Weights of a small mixture-of-experts language model, trained from scratch on English Wikipedia: a variant of Adam for the experts.
Below are experts of layer 8 (counted from 0) of a mixture-of-experts language model. Rows are named router (the router's row for the expert), up (a neuron's input weights, with its number) and show model dimensions 0-223. Each number is 128 + 32 x the weight over its row's rms, rounded and kept within 0 to 255. Numbers have three digits each.
After each expert's rows: a language model's description of what the expert responds to; "mostly gets" lists some tokens that are sent to it at least half of the time. This comes from a sample of Wikipedia text that the model never trained on.

# expert 21
router:097119071167146175090118100191159169168138118125129145079116111116176118092132131143113131107119055178167138143070130144066130130156092169127137132150145143138096125144089100165092134124120118084152115167122152155140113153149088157100146198137128087140137109131111092117119129182100209153067111156143074146155141167160119131141184158105179159192103096189106099184101182132127138120149100130070102132142161144138131080154121040209130121119158167069112172108139162129088140164181072144106171124074086148097090145119129104079119111122161054118142139131139115125167137171099112111101143145100112131075188112115070133125172174131050136107117166096165148099138142130110163126047
up1:102140109125122127054128125110138134122136185099119104081161144186096164102137098109112108102080113113098110129111131115112152118113118183131115132195132146154085148129164082161116117097126126103151157104174137104206090119103133113129125116109196104154107147196072138084146162176083133154135160120136081117132084142183134131131107102090157150089093120113154113147103147094177134145101094166090135143081121143154123118105160131188112189120131151099143068146071199157162106173129079092087143102053139175150095097153144172141171192132138112142202082117103125076183115094153090123055145154139072170204129149088132153184155097091107098183119114141127114153091164080111158137053
up2:097141080129143154177105130120066143139131122104129151090111193092144104160088150184097166157175102092103108130120111106120137098183104186139133112102161126074144115125122196137089094099145068127154149133158116152099147110109139116069164184128184122151146133113147158140139202179069161127082077139148128073120197192117108153129124135131141174220113117169118053157095128160118097082164145113169126086153191176120190152160165105121129141139141136159164141106112111076130139163123159123119119106128131156109126169164121138123132113110133103084168079157113147067148161098089076120082038155127107108107165121147065146081134093142121095105109149062136160158117212131158115137092
What it handles: Un-/commun-/liber- word starts. Word-initial pieces like un, Un, commun, liber, Pol, National, often in party or political contexts, as in unicameral, Communist, Liberal.
mostly gets: " un", " Un", "Un", " Commun", " Liber", " liber"

# expert 56
router:114060159119133120112125080161103157111140127140121144032147159163156126072118138117122082184151113172080121106020128133081134155142177205152076087171088202128081159071116119152117160167090138088143140186149137176164135160115108160132170161119136095179144169090101125098131113125147110089106151126101139104093110153162130158113159144175148163179123129155178183152110100135128193158138088100070125106096111121155135136120175130213118074086109157116134143086110172142079126085175139162081148084121111062151130122136116160088095141125102136143113151106160114147118094121081144175198134178110108078140163105141091134110089127087087092133142166145125110126092124122125172142087
up0:092109131104114117083142087131072090124159151156124100087087099100222071104136125109130112125137123149106175160051098165129133169121117179093077155168159129163118129150094177156138129119180153149175150096119108150118125179084171147153143129110146142158109159126118038168146143146139121125134079127141103183120135173162122099165131137117073165169127163070125119151113167189095137190126095115112136123135131175100176131150143132146109147108143153087146164084156181132114167088161141068149132125156104124093087156142159047111135147153134152112079124062106137123082124183171088144096082197098124109078159141099144130124078126133151120126215143132121175148107077102084219128172
up1:101201160144125137117172121140181130195106110139175137080092115137131140139062117126155130117133124187160160143106133148149177105124134126103111126086112136153063100200167094106061121125141095112161136110108111130121151175100116111116175176092173122136133155103134097117150143126119125063160097130132103081120165088128160177148105083130123165132120170094178134161150150103149156157097106161076124175071145143206154131149095072102130109075201117132155137132075177130109119100139101148190070052162157117101086140113075160123144065151172126187111149109085187067125151119150161102171107120104145134138106146140082141100084158114139043125153166173156156074165188142123125109161
What it handles: Initial letter G. Capital G starting a name or title word, usually after a list dash, comma, quote or pipe, such as Giorgio, Gary, "Golden Days".
mostly gets: " \"G", "==G", ", G", "- G", " (G", " \"g"

# expert 53
router:135095091144168122106111083154153161187141145154126122101131134179182133111128111087107058129169144133140098114075108121113126122095118137125120126169132166170114122144106136114085153126124155083139152177096135198121154174089099189091129158120190152245152126150112085129084115167091152096114101168131139101067077136140126139114116205164110132125100077187149136143108150108104163143063106156119107134132176127170135086143112119178148080036087170093150105109097147105120157070147138187044142120157084061122115154121107108090177108126096118160137073119186141140146095149126156135124131159128074083181164112104076139108107153128129095134152168103177120089087101182124157147109
up1:093206112188154161077107061108156091155125151104087105108131114184107157127148130089141141141122098099159151099143076174107150152116181167044142085090098148130138180089098136131092159150117169130164111120105166183116089126157101098151136153104158135147123115112136098175110143155080100160126165153143079073157153118102155102126110091118131103151129104143059142097087176097118112162161120108132089114134156169132143079097120109149135147169142134123125081131116098117044163130133100161117151064047053132155108106155151122114085091065097088138219120107151104188184097142114125089174103146097141159123131106124136172125159172184092149197111139081172096132123101133135113198104
up2:096144130051097169082122139090103106154102116115116056186129121157096153153124109116108072129032122160072121156072149071138164125175093147174201145105085135140112122119127135180084202163124162139066144134127139138113159166147119112121163147149116056137160128081107120164172137134127123104155078148160120131121141082138148110134072136171128078156113081142058131130122137124125157174106145134135158198149115105149172138122099128154101166096129132160085141154073069233074204159168159155153131104181130090197115121178136165108172137162103136159160160092142150116111077144136114098126125128162131125110133153130122140143161167124149195105180100093170137111114094139110141129099
What it handles: Letter V tokens. Tokens for the letter V or v at word starts, especially names after table pipes, such as Vladislav, Von, Hudiksvall.
mostly gets: " V", " v", " | V", ", V", "- V", " rev"

# expert 49
router:109116098172154145101065103151105193136207186140147149116114163143137125099146114126103119107118095127141096144111088152094096085103109135131146111103086122120107163141143201104103140142117152110160106183135121179154139159142127140138174182114165084159188132139092143106116120162070201085147143117073125098076145127144110092126149151188111119169101143158160156201152129137149139164126080154130127109106127148174130135126194111239140145097091150101099140101131154185134159087176144147074189159148112095116080142100100080149152144109141089078143065137091139153169105124092089161187147114105082128114178057137106161166182153130087122139107210158124148092091169121099121146174
up1:108100143122096112159119109106055131154101119135116152171125195063073067162148134124123143122081100147173090125110175108133128123065203130064195127114155130118166169159091113077075155107147170151148129120092135114083086108104114111121136191122160107121106084163122093168140101192122132115138132077098078127096073144098187100174136150160146077213135107145164081127082116125164137132034144194151159137157170126151109119137066113142077127150107153080158088100143142126136144138144137117134107149092089126081154106109114105138130101079081136100064092146123176162130191091110120137135138104131102098133142038188049119137124113142147167137145156139156126115180120147138101126134
up2:110142169094139048171161119125161120111163050119159146085082130153107128080134113097114135101089091170144209116129140100143181045123129192153126101192095214102108190158129149077127162185124072110102142156134129110130136135138160125122094116186163134144140188176142155130112130152100102111103170135111124155087092141142152114087144139196165135127108116201130126114151099175182152145191111155080108110085162144099151138128151157158110094120117162114047154157123188156084128110094109103130115126082155101070095160091140147091111196156076133128172099094137130135140116141072120171151126110118092121140130157110102162156104114171116098061154157104142084115076166114167127165129
What it handles: X and Q initials. Word-initial X or Q and rare syllables, mostly in names of games, consoles and people, such as Xbox, Xavier, Xenia, Q.
mostly gets: " X", " Q", "X", " | Q", " | X", " week"

# expert 24
router:119069156130127071085116084199109088133135134154115088107100144172153156121117086129148103157141112170086157127091141132114098107180154170141142118108118150106125095109067168138116102136137137056104183144059149142140102138121085159122147181141129096196184146097116130118093121178094170121124169139128076089112119148172119096124169134178140167162075099178189148166099128157135112127123114141114151085106161117184145147155179107121117125127080245080094118153115172138107184164157093126105186101128103127095139178165117107108105115128123095148180118148122124125126036097074177097134161178133112141102101068105087182155137154135092089161161156137106136169091131137071149147065
up1:122134102155100141114128114116071170133125102088164107065098068092121113131098088142101110154078076153125163138136139141149115124162156162135148057077147133130102102143036140152133144177125129102124121193085138137093108115125121128055143123048120140151115095140108111089083169131157178157090179139166107062117120165106176176148110117170148110182139091169114148140135152094074120131134063128093121140125158065169148117135128125146079160125136047122104120141101116120146147144156162113109127072149073135160137158138134101091123156116164104120104131152156133122092094169159165110163147125189192112135047078155103124166135176170040143096157106172127103075118110133101218080109
up2:184159113196142109104137080133071145137120116118098112196141138154120102157145130158179155138108108162111149126122126127140133081182176128163136145134110153169088168122062184154133192073129152138107169153184144154129092178158065116100146144145163146147137134120068178202140103152132132187089140108140107103139142121133124160141074069137156141091084043132149158133119152134134123215125106158127137173093164106134075071187108118143139155145109124101139142141111180136101131160147095134108106074127131104150153136145161128111088119165091109163174138076115178176132118142188221170076177125093128122061116133129073120125098128176113116172111187151148127100184141124126152174190
What it handles: Article after descriptive nouns. Phrases like of the, on the, throughout the following a noun in expository prose, such as effects on the Earth, Affairs of the.
mostly gets: " throughout the", " across the", " around the", " side of the", " within the", "s of the"

# expert 42
router:164104106120098076129107127137099148141142163153128085109114158137148128140110081148133103142176089110143101152062145155112059149133179110138136093129110159106088104063097126133120160138132140059124156203101095177160076120107090194132201201105137080166163133148115139078105069166118178144078144151139122082132137147156113088104150162159152133162072085132180107197105108138113210123130122129089119106094103073179134096090136099165116111094127130127097099148086130130139210156160071122065164140099084128171149148109105155113161128138131120091118135151081097142109074158106157130138187165127097072100141080130110131107141133091066127159133159165105106096060151154069141105083
up1:145185151074103174116153136103128170121136140101158126111136077125187109144123116152129123117077096148160141145115183208193191125111111106116167183164131119106128227113100078102172177141086110114096122150138102203179141162105194144151093148107112187134187162140106105171178154088151100138111182133113140111122092126133140126161135114149091105095163100154178136099071147148119086128150116124092086144090154125183101087144148226119126086133142123139188150089144154154090137101100092126099117145109128141097073146076157087210118164139112089112146163111097105126086144083111102114154147111084125184096140126120146130125048196107119143117140144153173115102099113127090083093111
up2:069155106151178124119123048123111097139106165107153183069153115136088134171145109106134064146203160126100120123122131171113113184122055095148067169127133117084128106126189075136166106161121137064111082123045097112168137173128114135099128162164141132086137083153218147083085145143122179085115173130087106109168065174156097050125130099161157136107092168159085163139098167108174139154116116105160154143137129113129144153138129083147128157165142118132108105160128143173135154094106127123173169130105157088144118105104112096158158155116151084114175085165074150073106108152100082164123128102141142112111111148088099179186114094131172094067143165175147155126125101092091126096112
What it handles: Math and chemical markup. LaTeX symbols, braces, underscores, dollar signs and SMILES characters in formulas, plus parentheses and pipes in numeric tables, such as \overline{, CC=.
mostly gets: "\\", "{", " $\\", "__", "(\\", "_"

# expert 23
router:106141130127156061086106104150115155167190137139181085126134146172118138080061145145118161167137115197097127114100154089095107126189140139121139121143088134114089102119100136171153156143093115100098155178109193196162148096114129163088170185147144093145144158129168100116082079163153173106075141139121127043100108100165116126101203170150178120168072111127134139192111182106142144183065102068125132130116130080126108141176138073168096116117088207124100150111071153116055162160177074146122153121091100112062103142134120108062126144120106094137135099120117087111135089110128156146184122164110122106110162077159094141124142179125084130121114115145104148136083087143120132118099
up0:152165127106152151141143155140160139107125142159114053137143075153177152140145165091171123173187108081124156088133120119071151192095127110070156107151104103089140122094116089084115198164150100140190142121075054077144175161138161146139116167103112102131119153124071141170062117142149165112141135150136046098125139098110165048169187141123122118117124109104144106105127166110164140113125099134063137109109099072155112109154112129150146089085094125110119125146115118134110080139161052088172118114146089090101144121143021155120176133068185146144105151172113088109144116114092116121147116145155099192152153127146174129138153171135102109175062156107101113174068146128074106101138
up1:134127145164171131180155135143085099147077143132161087174081161102140130133210094104144056167169130166138126131117155096130133144187149098193104120199097168156135134155150078132104173173147134118120200119090131127164110123094145125118134127147148139125079064101130144091087211180130080120120093094122152139100117138119103115125098125133119095159154133216148118170123130157136123100098077112057083073147163075125088202123135108182134093151149168128122173114135095114038100105156173141177102076133116126188134163097138133129123134091155129117104160159032161102103131209119138137172109113159073126133132119149102131108169142076180121181121135135123093142105130139114119131106
What it handles: Auxiliary and possession verbs. Main and auxiliary verbs right after a subject or modal, such as are, has, contains, having, be in albeit.
mostly gets: " having", " contains", " provide", " should be", " must be", " get"

# expert 15
router:151111147138157101135172074154129127144187124117134187055185083156121147126130108109138115129170094176183099120096124126095081150132187171131122124108094120122081102130141167171140100159108136109164109222132118152202143140158121163120138169090133034198132175141150120130098141156124198099089131154117127124076169164183141103127172181130183154145118126173160126195108157103116126119129090137115142087116138117142147097114164073202144159094113177103120198053121127150124166109198053127119152117114085102096136139152157090102117134189118071167127108127126113156129087122099159132116110117140144167175161103145083160122146139092086147150117162115123074145101153165130126160065
up1:154148162097142123126141103141129114197143135133176095139150149149106101181114059157086143101120103129107154126117202126167083150162134171096146129039144111091133142133151191144174184140109121139134085127122126108140112120145125121163139118120144144201173197112108189110177189107152111151182142104118132137109179197158132185105184187129165153113135088106149096201141144119128127150078106117040167176102119035154165129101087157143158135156174168155111129155130090130176141105150079117108125142105121059086122137168133152181124117119147152115090136151146102150132096136090071162085145084149108154163131121103156105168165118163148101137175139136126130121038095185122094125093
up2:132128126114148116168137154140123138169128121152133163165103185172094136166152142084150198168171135152109090135131121152145131093173136181065113136110138131117125137085125153090138130157070116110113094088139159131186185138079152135103148114154131155182139170123172161138082136134098156084154046211166134080191103120152183150109145150147110150144048078150114077137119133129128118128101066142088134152150141133165149195131108149157105133119136102054159103070143108132090152084167111165115112150110118152098168080159147135161118139089150139179123091079165111138108125146115148183133093142135109134150130085126189139109236154102186180052198093108148067153107155147125117156143
What it handles: Political support and votes. Nouns and verbs about voting, backing or opposing, often in election text, such as support, opposition, votes, seats, result, concern.
mostly gets: " result", " concern", " votes", " support", " opposition", " interest"

# expert 13
router:106127131116150119117156053120155149119142137119128099139127165129157139154092117179152139109142098165108090176084109123082116117160128138102192091126124070174119120120145130211102136071107103085166158153129165159176096174143108162100199181132098087151170157080118120106091107184094167130122135121104096067104140181127095143089176132182144128176094136150114113181093126131127164181156122124149150114109145106155157074106177128192096126102130173133096163090092191119028164176132089172142185071104136126141081153149140171086053158110122118104151093117120105118179120139070103120163152129093144140102119081163071148169150116061101110153123115110121181128141123093163102178116
up1:143109123124114164184144071104108091160122174098153109134068204102148123070117088093068150079101100140122120128125114107088086110087144201103100107059131154147104173151113150144144192057043153075122082147184199121152125117136156130126109146146162154076133108164148124151098112191091181093141158163109115094121090166181127164132097093157120096130097110125119177147135168085099088156171178104135136113119130101138156136103103124137201142083144137158136182083085146167151114157091067135149162127122127095141087132119131055079070167077097143123130125101133091113176122145137092095082106195161065142141142074119131150117183154170138141144101138128109120133118127126130088136094
up2:166106157122130136066107116165110129128146120110156211103144129097132144117152185087092135161150124126175108163106100141182105150095135130092109126093068128118149139142068120145148108132130111171115129115136140118089158144124084106085174124099136147084143070137150153140151176090125207146113189188117124132156144151080043079059110133119082073151073157134122139097111056114116155169134072102114185112154138130100172117048150130121178147157161147082161212140121113153113116140117099160172181183147114138134120122133128151122071130156167142170150129178056137141141151128089135083171110063108144162173076105171105140112173162117080077094172144131142124161134068108099118157161
What it handles: Position and degree adjectives. Adjectives and prefixes of level, size or position, often before a hyphen or compound, such as high schools, subcontinent, middle, short-sighted.
mostly gets: " sub", " low", " high", " Middle", " middle", " upper"

# expert 51
router:116083098151090093129151063195186149137186127156152164128144126149159125127069153125169094141142088135122127104081125107122093118142160149142140100088125188124094127099101142120122147103109128050137170200119150221162131125122097158124162196135159119154178184093118126079143147130142135123138100115085130135113121163160065126111147124182144178157121100135166125190130109153107124175121126113108136146110161128178102116135141095154130066130136255113091118101118160134140167188172101168098193113116129104114072201152088117114132081140103088156144160132133143162127084121102169135163136145110110074161174097097078116128161134118056126127133134105122134140073064157133117133059
up0:128166151124119149140130088160155130161147124135105079128183104122095110098102144122135175113137091161196070118140093121200163068204183118135108125114122155156144132084157167113058141106136130137135146123112182161091159164094093188131136131105077138130091169137148157081123184181126117076186102132096121189120086140157063119152146142153175117078099195145164143091103110146135143150159150138143156148175160111093154144097117103171150083118133110131102129177081142115153142176148073082163113126142143137166127108116136151089084105153124114158088112157064135169107100115147109177071078125048111139132087139083108097141113107142111054129087157096172026093155118106183148102116
up1:120132158143112120131071111121158093126122084203145077132113152175201172151092156182102140204134128091127136154107135115132140146164107150130059104114158082111108139136152120162093158189146102135148177154123114104164075098124172190110175135158129114108147131126085134091129140162133136091190113151082084157122170153102083165090161113198100111152133151153113089156084127165095115092049149199119135132091114114116186122147173174145204084121156120132113106081103173100128142134146169150152132115168113087163127094202187071062126123112142120132154132159131134107185129101055106174107158167134173113157103126128133180100154136127086151138115120119183099082139100107116079077085
What it handles: Name-list connectors. Separators and linking words just before personal names in credits, rosters and results, such as as, Music by:, semicolons, country codes like POR.
mostly gets: "\" (featuring", " | JPN", "- Music by:", "- Produced by:", "- Edited by:", " | BRA"

# expert 35
router:127118121155117126104127095143133130126192144117158118072193129161115176126122146124092113134155092115135134107085150144126135116186165073125148121106134152156133122121063123148122124113100115042153134161124111166163124140139109194117145187112187081168181155080096170110055125152148176096109137134111088143084105109093097088139140138118160158135101124109169151177096163142117173188137106129122124092085202093171178123130109097221130124110095175099152099108105176148114176152164115131113219127142105115128108227133148086093098154077137065175127131171091162120184114109075146169150188155120093111120116106154141140104091131099082161142124134125136132119045101130068156099090
up1:116138105139137129140140122255101105128164084128164163086158166076136124108088144120117176151141100133081074112116139154145152149116180142148111178136159110158116107170149129122084091045134119064183085142157102115095157103100131150167146140078129118158141163117148138166167114123132173180152149138158093130064167140116097129154152169111248103146144153131146117136171133108071084169122151122116151127081118157093129080187120151166131144132094134124143080086151215151112098108151080119204171155182164137131165132140149061121147175108154111154115116140127127153152099089121051119153104102095179189140131116140139134178100142136095168141129171131097102136073121122124130135144
up2:185138127120147123165100080070111086183130161070122150056145202090181138156152124182125158113114107129133168185132142112120122157189112133115117123074147104131123095180154143114161224114042117152126128094093153137164144145097140136125151136126147141181109141087086142082067153108170060119164083170168144097194114135107148113100134137142145116136056124118136119144080115185092122144175140109068155097104144082141136094101159134121120131098116119126103099119165140155077127080131107183039130112104129126100176174147122118084115100129109149131112062200114091160204081136088166086135099082143137109170135158127122127104134143090086119160102095147191126138078104097130133126131
What it handles: Personal first names. Given names and their word pieces, often after a title, pipe or dash in politics or sports tables, such as John, Rick, Ollie.
mostly gets: " Steve", "- John", " Robert", " Mike", " Henry", " Jason"

# expert 61
router:111084138099133098107101087182162163142167138125121158139073110149105106093117113163136082166113054154155107093073117106171098135183159144148110087125158121114097138133093169157157119164097097094113160168115197156149121175148135193119203175169166117175126088121097131108083125202126133124100137134073119101136131162109135150115178182167163095191150061146143143126132197152135108105108125079075109117105126109177153106168166129169092153143147177098105158103136130137118187137159082129114171095149095105115060152091142123108114123182109053168154106146103113142132051149091149108127123165104167079135139068139060201163109165115098115145105105101116115155061159118109102139107
up1:078133117108096179126151098172196125159117172144129189106115104100122187115111120182121123152160105151160163088121116129149108139101113111105147112098175131093101169130059184108189144129166113116148158127109112152111068140163078131169165183115176130140092146129134151126115109151119164153110130115138146165108139184107104082195121139126169140122036105075116165103068123107122105191086140141116132159111104143087118138153115163106083093162167117105097118106162115133112209180126114096052137141130105182129096160126123119125138113084174174101153167205087196072122111140151078160146139146163144089117101138074150114164158130110115191194058121162174161142167101140167175125101
up2:149149101126161056142130064112163165131101133119171154115180107137097132169141164111162097164153119147061145164140133154102112065203147097079128161091141090098142149088121146110052157128092100069125078115087112147135127173096112118121093135075111119095138101106140160055120092145162132105108077100137111082108115160063159110138114096147096141113122143124164127121128158083116098148142081103097162138167106114047168142073174087100166174137163138145195165141054171108193114121169094130154130121088109141184088122143128132164156125192115110125079123104161116164108135179113088114124149127122122136102130080167100120092079178192082193090096143102143124109147095143091133199106
What it handles: Quantifier and particle words. Quantifiers and spatial particles, often as prefixes or sentence openers, such as all, among, one of, Over the years, outgrew, overstepped.
mostly gets: " among", "Scientific classification", " all", " one of", " of all", " Over"

# expert 58
router:116172172110142132101160102120095166152181098069146129126160122210127077123133127104103108196138062156137106123056094118076106135165173110084127090132109122146075162116102089151102177088052112104155166195122164153110151165122114143096148192113130055186170188073111114103089107133113128131066112140121131078109133149134116116129159132158170132146126087158143139153120167119155165141164096129108140120121140076133147106146151143196115100115110154094164146108095165159072142110217097184136145111118119089131125099113089104140070170174105104179085113121145119135162094107065160135139118175073129096141098100175106164092164176112083162111139153085153108158089160148085109092102
up1:159092151130164122174081086148090168183095097114155160180171096131172103077107093071133117176174124181098088130107129086185073074154164074135167118158112087159113169104189088093089175108086111176103136165070092137168151143160140178120125144125116113142150136123097138168105141091130134144117107106186152116149159102179148049125162123105140158128148073117111148128095108146103112135076104175165117071094136124130145116136138134128112157093124135128130066153131144168080119116110157101132160057119147066120106128143125168116114103155171170153081116129118061168168198109140128170153134137058158136063115050135129105102102163094071106109104150189062111116104113135143139127162
up2:172121145106133114133085157122114171128152113095082074146078141136112089090136115122144128193133162148071161085123134100121072130146204110124098108152091136064120115135127119163131132094163126117131147175138149141070084085152150134130122142108130130156114143142094129178114090114119129138089078085211173099144082147073122048097116103173193156100167184178193067155148106133067179115134070119133164065127117147115097157106117168107141056092120128119160172113140161108153133170204156093180137058139119117115127106152109085161116138163120106142170155125137131114134093138136164112151178143054138138059109080150117104081123110154082158161130129114085055085096099116154098143127
What it handles: Verb stems after auxiliaries. Opening pieces of split verbs and adjectives after was, is or and, before -ed or -ing endings: sustaining, abolishing, encounters, eliminated.
mostly gets: " acc", " expl", " requ", " exp", " dist", " acqu"

# expert 14
router:151122072145123146103113078164137187158181164120070148107134145129151130103100119090130115057129104127164111118106108124111122094118162171065156109132089104148120107078122154113162121062127112090136152179120159187159077102136145156111167162147146094156175107131149098085086137168078168096064151176149153106151141150160110147118173154154172122160092102135147187180108177169153134139141133127168177121142178122131108094149125110187157137084110214113129122108098184143077170168161068136061175127120083114154087206131145109156087113108143042117167109168072141129112095151086106152161151143109096142095134091124101131119117193119094163124132124139087141117073130075158135155060
up1:178099047070161136162139148078122126125130094093138169109121152133180110103154150192111076136184141110151094095144141077115174109143083126181128110142210110132120126147124096125143108135123054128127114124158177169121148112118099116163196179152099121136167133100166080152129158116150165088106067116090068097099109151142115108181140118132236134135101108142094123148144125175181158159139140109117121114141165142138140127122186098097213128175103144159095125110159149105076130164139153094186141125120157085153089152161058140141147204169172143091155155176148156146141144102136140163121122120086127130139106090106134103148122158137066199142060106137150113130133059143134130144058
up2:132164183127196140236108102178148125163181146111103127109112153112114105124129115134203140134151111157197134142115142159147124122110097122140199099133112100069107077160121157117184086173136071115096156119105135092099144134142174139145152108173174135135133146103161080120080142120089198123107100160136190110162207122112086108133142201126154123216096132120147164146140126131140107147109114127131136154180137132111138197156150172153137159100133129081144143130135095066144130089108147076123136132175166088169164140130159178108147076125157130091095120127094071135130162108135160143123113095060175135133126145134154125113095141104042103143182143205108151107100120134140218158143
What it handles: Institution name words. Words inside names of public bodies, agencies and laws, such as Health, Research, Development, Security, following National, Public or State and preceding Association or Council.
mostly gets: " Health", " Training", " Social", " Medical", " People's", " Security"

# expert 4
router:090126132170153098101113085164120175140163156133146126103123173182133127110111131158129136116142068221120112101069143132063116076183155189102125138145154121147087139107056111162128134089105090093125142181110171157118091154131053146055157158142129089173136134079103087117129139140093154131081112146092093077091152134115092140117176125213145139186122082100147157138128148159121167151117086092134160131098163134143109119140133085160133134060155156092121091141091148147073168117169133118110163115134105095173086187144071091138132137156083071170122110153096126096140086129080132080163184218100147107143143103111093152146125167057082109149126119165135109096095102112138170129092
up0:120115135178120088127171069095114094125157120189148197176133183141073140130106137171164164108110089125171143156113144118082075161141135189109118105101135112121134112140118182122126091088100105131117114134143115143126120165086132102103167116138108047217113149111170113022152141138182107157124140114146157182153049127112115132100190142150140097169109107116156119158120107164125120089114089155095116101076093133108143131151071117122155186151126120142160111161121113155130156097139176110054138156165106167124128135101139108119122171116111134132095116110134149137100106181117135166087114128103119088152185140134143101110134146104207231088074147152065102195179191139091111104182
up1:196088066162135109080044143154101123183140097152125171149134147188183098154135123112080073115121138095124133135094066155082085141109072120130155102160113103122131140136086166134153153144132091068119154186120159210156118132123097204134134153112141077110160148100107141086149128111089098105060148196111127137124104143175142096153166091125142125100053064097120144174113091163184127146116078113088160102138202142158133120154132089184112099123117138134109101108109112163144158098195139149156168097133159156106119177137118160143155120163183038091135142143135127147159116132131157170181126105156146108145176091105129135161082137113153116153069132178156116052133112122133111147145
What it handles: Initial In- and prefixes. Word-initial prefix pieces starting a split word, mostly In/in (Inaugural, Inner, inoperable), also pro, con, Ex, U. in U.S.
mostly gets: " | In", " In", "- In", " U.", " and in", " bre"

# expert 18
router:108112149155155125085118128124146138133170127155204140144164114151187091106092102164174110166174143163127143096041126134106098142190113161099131091102115154119115156112103153134138145104089103059163155164114155169160117139141111211101144184159118073140155160168134136112121143121158230078083140133132159160138162141101113124117176181133163141142127083122161148176135101140150135106093076074160102154122127158175106112150124096209144087120103162134122121053119136186126177149177062154149148101145133152120082183094081087170110136092139032174112143124131170094180134132116151117181134139143185125132141102111105141150131115130127176128147149174084139120052160160095085119118
up1:088104117106133088135136125128141127084148154154166173152108096171095155140073089161124156144079097147103116117117122091101104104116127098211128170141172114115113055172137116091104120183151119133102102144143159080174073179146151146162120144177129084127081185141136155112091187170126082153144070125120130190066141116124145131116221149113111106154127093177134102100142172138128181130172145138133086125127162178090182119171168125148152097107078152134161121093113081119145145067165048084136115129114164162194101098118151111173137078078094073162096170115072145108102106137120106155092070138119104111134058106133088126159107107130163079124159144107161109108093120100124144133046
up2:135136163150152168143165115096118131133122127193130062102195175114171171151102094094164181131138149184173131133139192196156155170183083129164138191087163120084105130158086157152107127123158112092167140148088136080122129174171146123122123162119107057155117200088138110127136154166106128152108136131109133081153115115132071089118130111202164130169153080200174162132113172133122072096100103152120144079135147146138163103100113151140125139162119123128124147090054119069107101083102114156112135169096135096151097192115120167142137128108091143104098124106127084132093114176104097075090123142199151123122110121132100135074120115122125110141060195098139146089102142089092097199060
What it handles: Name-initial L/De pieces. Capitalized opening pieces of names and words, especially De, La, Le and L after pipes or dashes, such as DeMarcco, De Soto.
mostly gets: " De", " La", " Le", "Le", " | Le", " Je"

# expert 17
router:084105125077156025117097075196131148139138175152131115165112155159133096082086078112134095141110091139163132128044168141083120120170115159128157136137090143137112114143166140156114120164138100039089131165107124135148147119169121154122160128110157080168178117089118106101094136179083148103155141168118111141103112151179140113109194168142164169144098077142134144152126158202158191139129087127089133175115128116165121112154132121177117145072139239133100105109155117141072170091207078112149148078087108147150088126155110164161155102142096080136125126131139122081150108104116119161143135164177130124101166089144061142130153155089097117137121156108153134177058117100118163115076
up14:103094197122087096128123109132143050118140147161147158095115180180100164103204140138162112153146146175077078155132184159137081162136094134184145167215151170102116088136132084108158118090162118111151101136152136100206118116145133181125182126089154082122132105088162126063147151181095094153096113117133139163106125112133089099088216153114173141136124122132103177174171150121128160134149093090134145149145161155092168153160122141128180134108105105133044126149152134110128160116113125171118139132087090195158091139091137125139147200137177176144188139142175177103112177111115083138095127138113135182079079130154119122143122109119121166134165145176111183160133127185156072126136
up15:130091152112139104101131132155164152156150161182166096122101151095121139128123150176209098171140105091185065066132163127146160158086173153159101149154081174111162120173094147109045132169129149127143164130111140154137152149154157124058138105154080083105111193135090115158105127131124144033092170105051144127227140081107159098095187124098175087146098117209152090102127132106127153109086092133150130169138166139157100077167190108110136142085095175168166126116148111103053158111100100125141147161129092092109109148163109108099085167107096104126139119138121149086098132139127151102200142158173113161105176151150116133105124156171153142131129133114093124137163158150078122105112
What it handles: Sports competition context. Words in sports honours, league tables and results, mostly table pipes, nationality adjectives and league or cup names, such as Scottish, Cup, won the.
mostly gets: " (first", " Champions League", " won the", " Serbian", " NCAA", " UEFA"

# expert 5
router:103102126142165152126122115143154139186149183139136134141128196118152141118104129120134128097120133201114183099096148104138103093118163158069130168145129138170124127109106140136079109089106139110173183166127157207141101122097109178086153193104111088190130171123151081135075099191102180107124119215131135131121117102146082114130158193139161175134090082168143160189097152161142144118105135114146127079092173133160140114126178088195139136098098203130126123128094139149073170154176103150111204115130081154129104168145133145122085063116105116160148097137078124138188072142071137111136169109111158117148114078121080168117142082068086143109161147141077091146133107142187089105128
up1:114118151132080070145161130147141184114109159097189136147113113145101116076154163130127138104106154121118117113100179123104175126134039101129108124102136099169119110161139097126072131152101156099096094108117176144109087184153101139162190127126127141152076112167134079133112117125134094144117118141172084151140085110119159112126106142128174145127150127126203095141112160140058131093132096190052100139178118147114105122145143118143120184125173202141148129161094105082181136132140138078106168139108173152141145133100064094133182174110173125088069143137131143119173132169103033155176116115180146049122102142051104081092101127085091081091151167113147135152084214085104128144135
up2:152150154077112076145126164105156136162112201105181121150169177152146076096111166065100132140120144071133150133049104141134077111134207165126121156096160177084123113099135066129071116103118117135110155130109162136125140131050114111085162119137112065104126148126114143130116045147128106165142068140140157086131086093120086096117079163150118137117150055075064095145121112142121093090162090173079091137146070121092142179108130147142114092124068097173057138132124097076178149137115160186143138117169143144156168161130079109144124100195146120134143104157112072047114142092144150151122134109106122112145123111122099121132205124114137104096089148132148130112154110102190072128102
What it handles: Land-use and industry nouns. Nouns and word pieces for land use, resources and industry, often before area or house, such as farm, rural, oil, ware(house).
mostly gets: " farm", " residential", " rural", " industrial", " grass", " coal"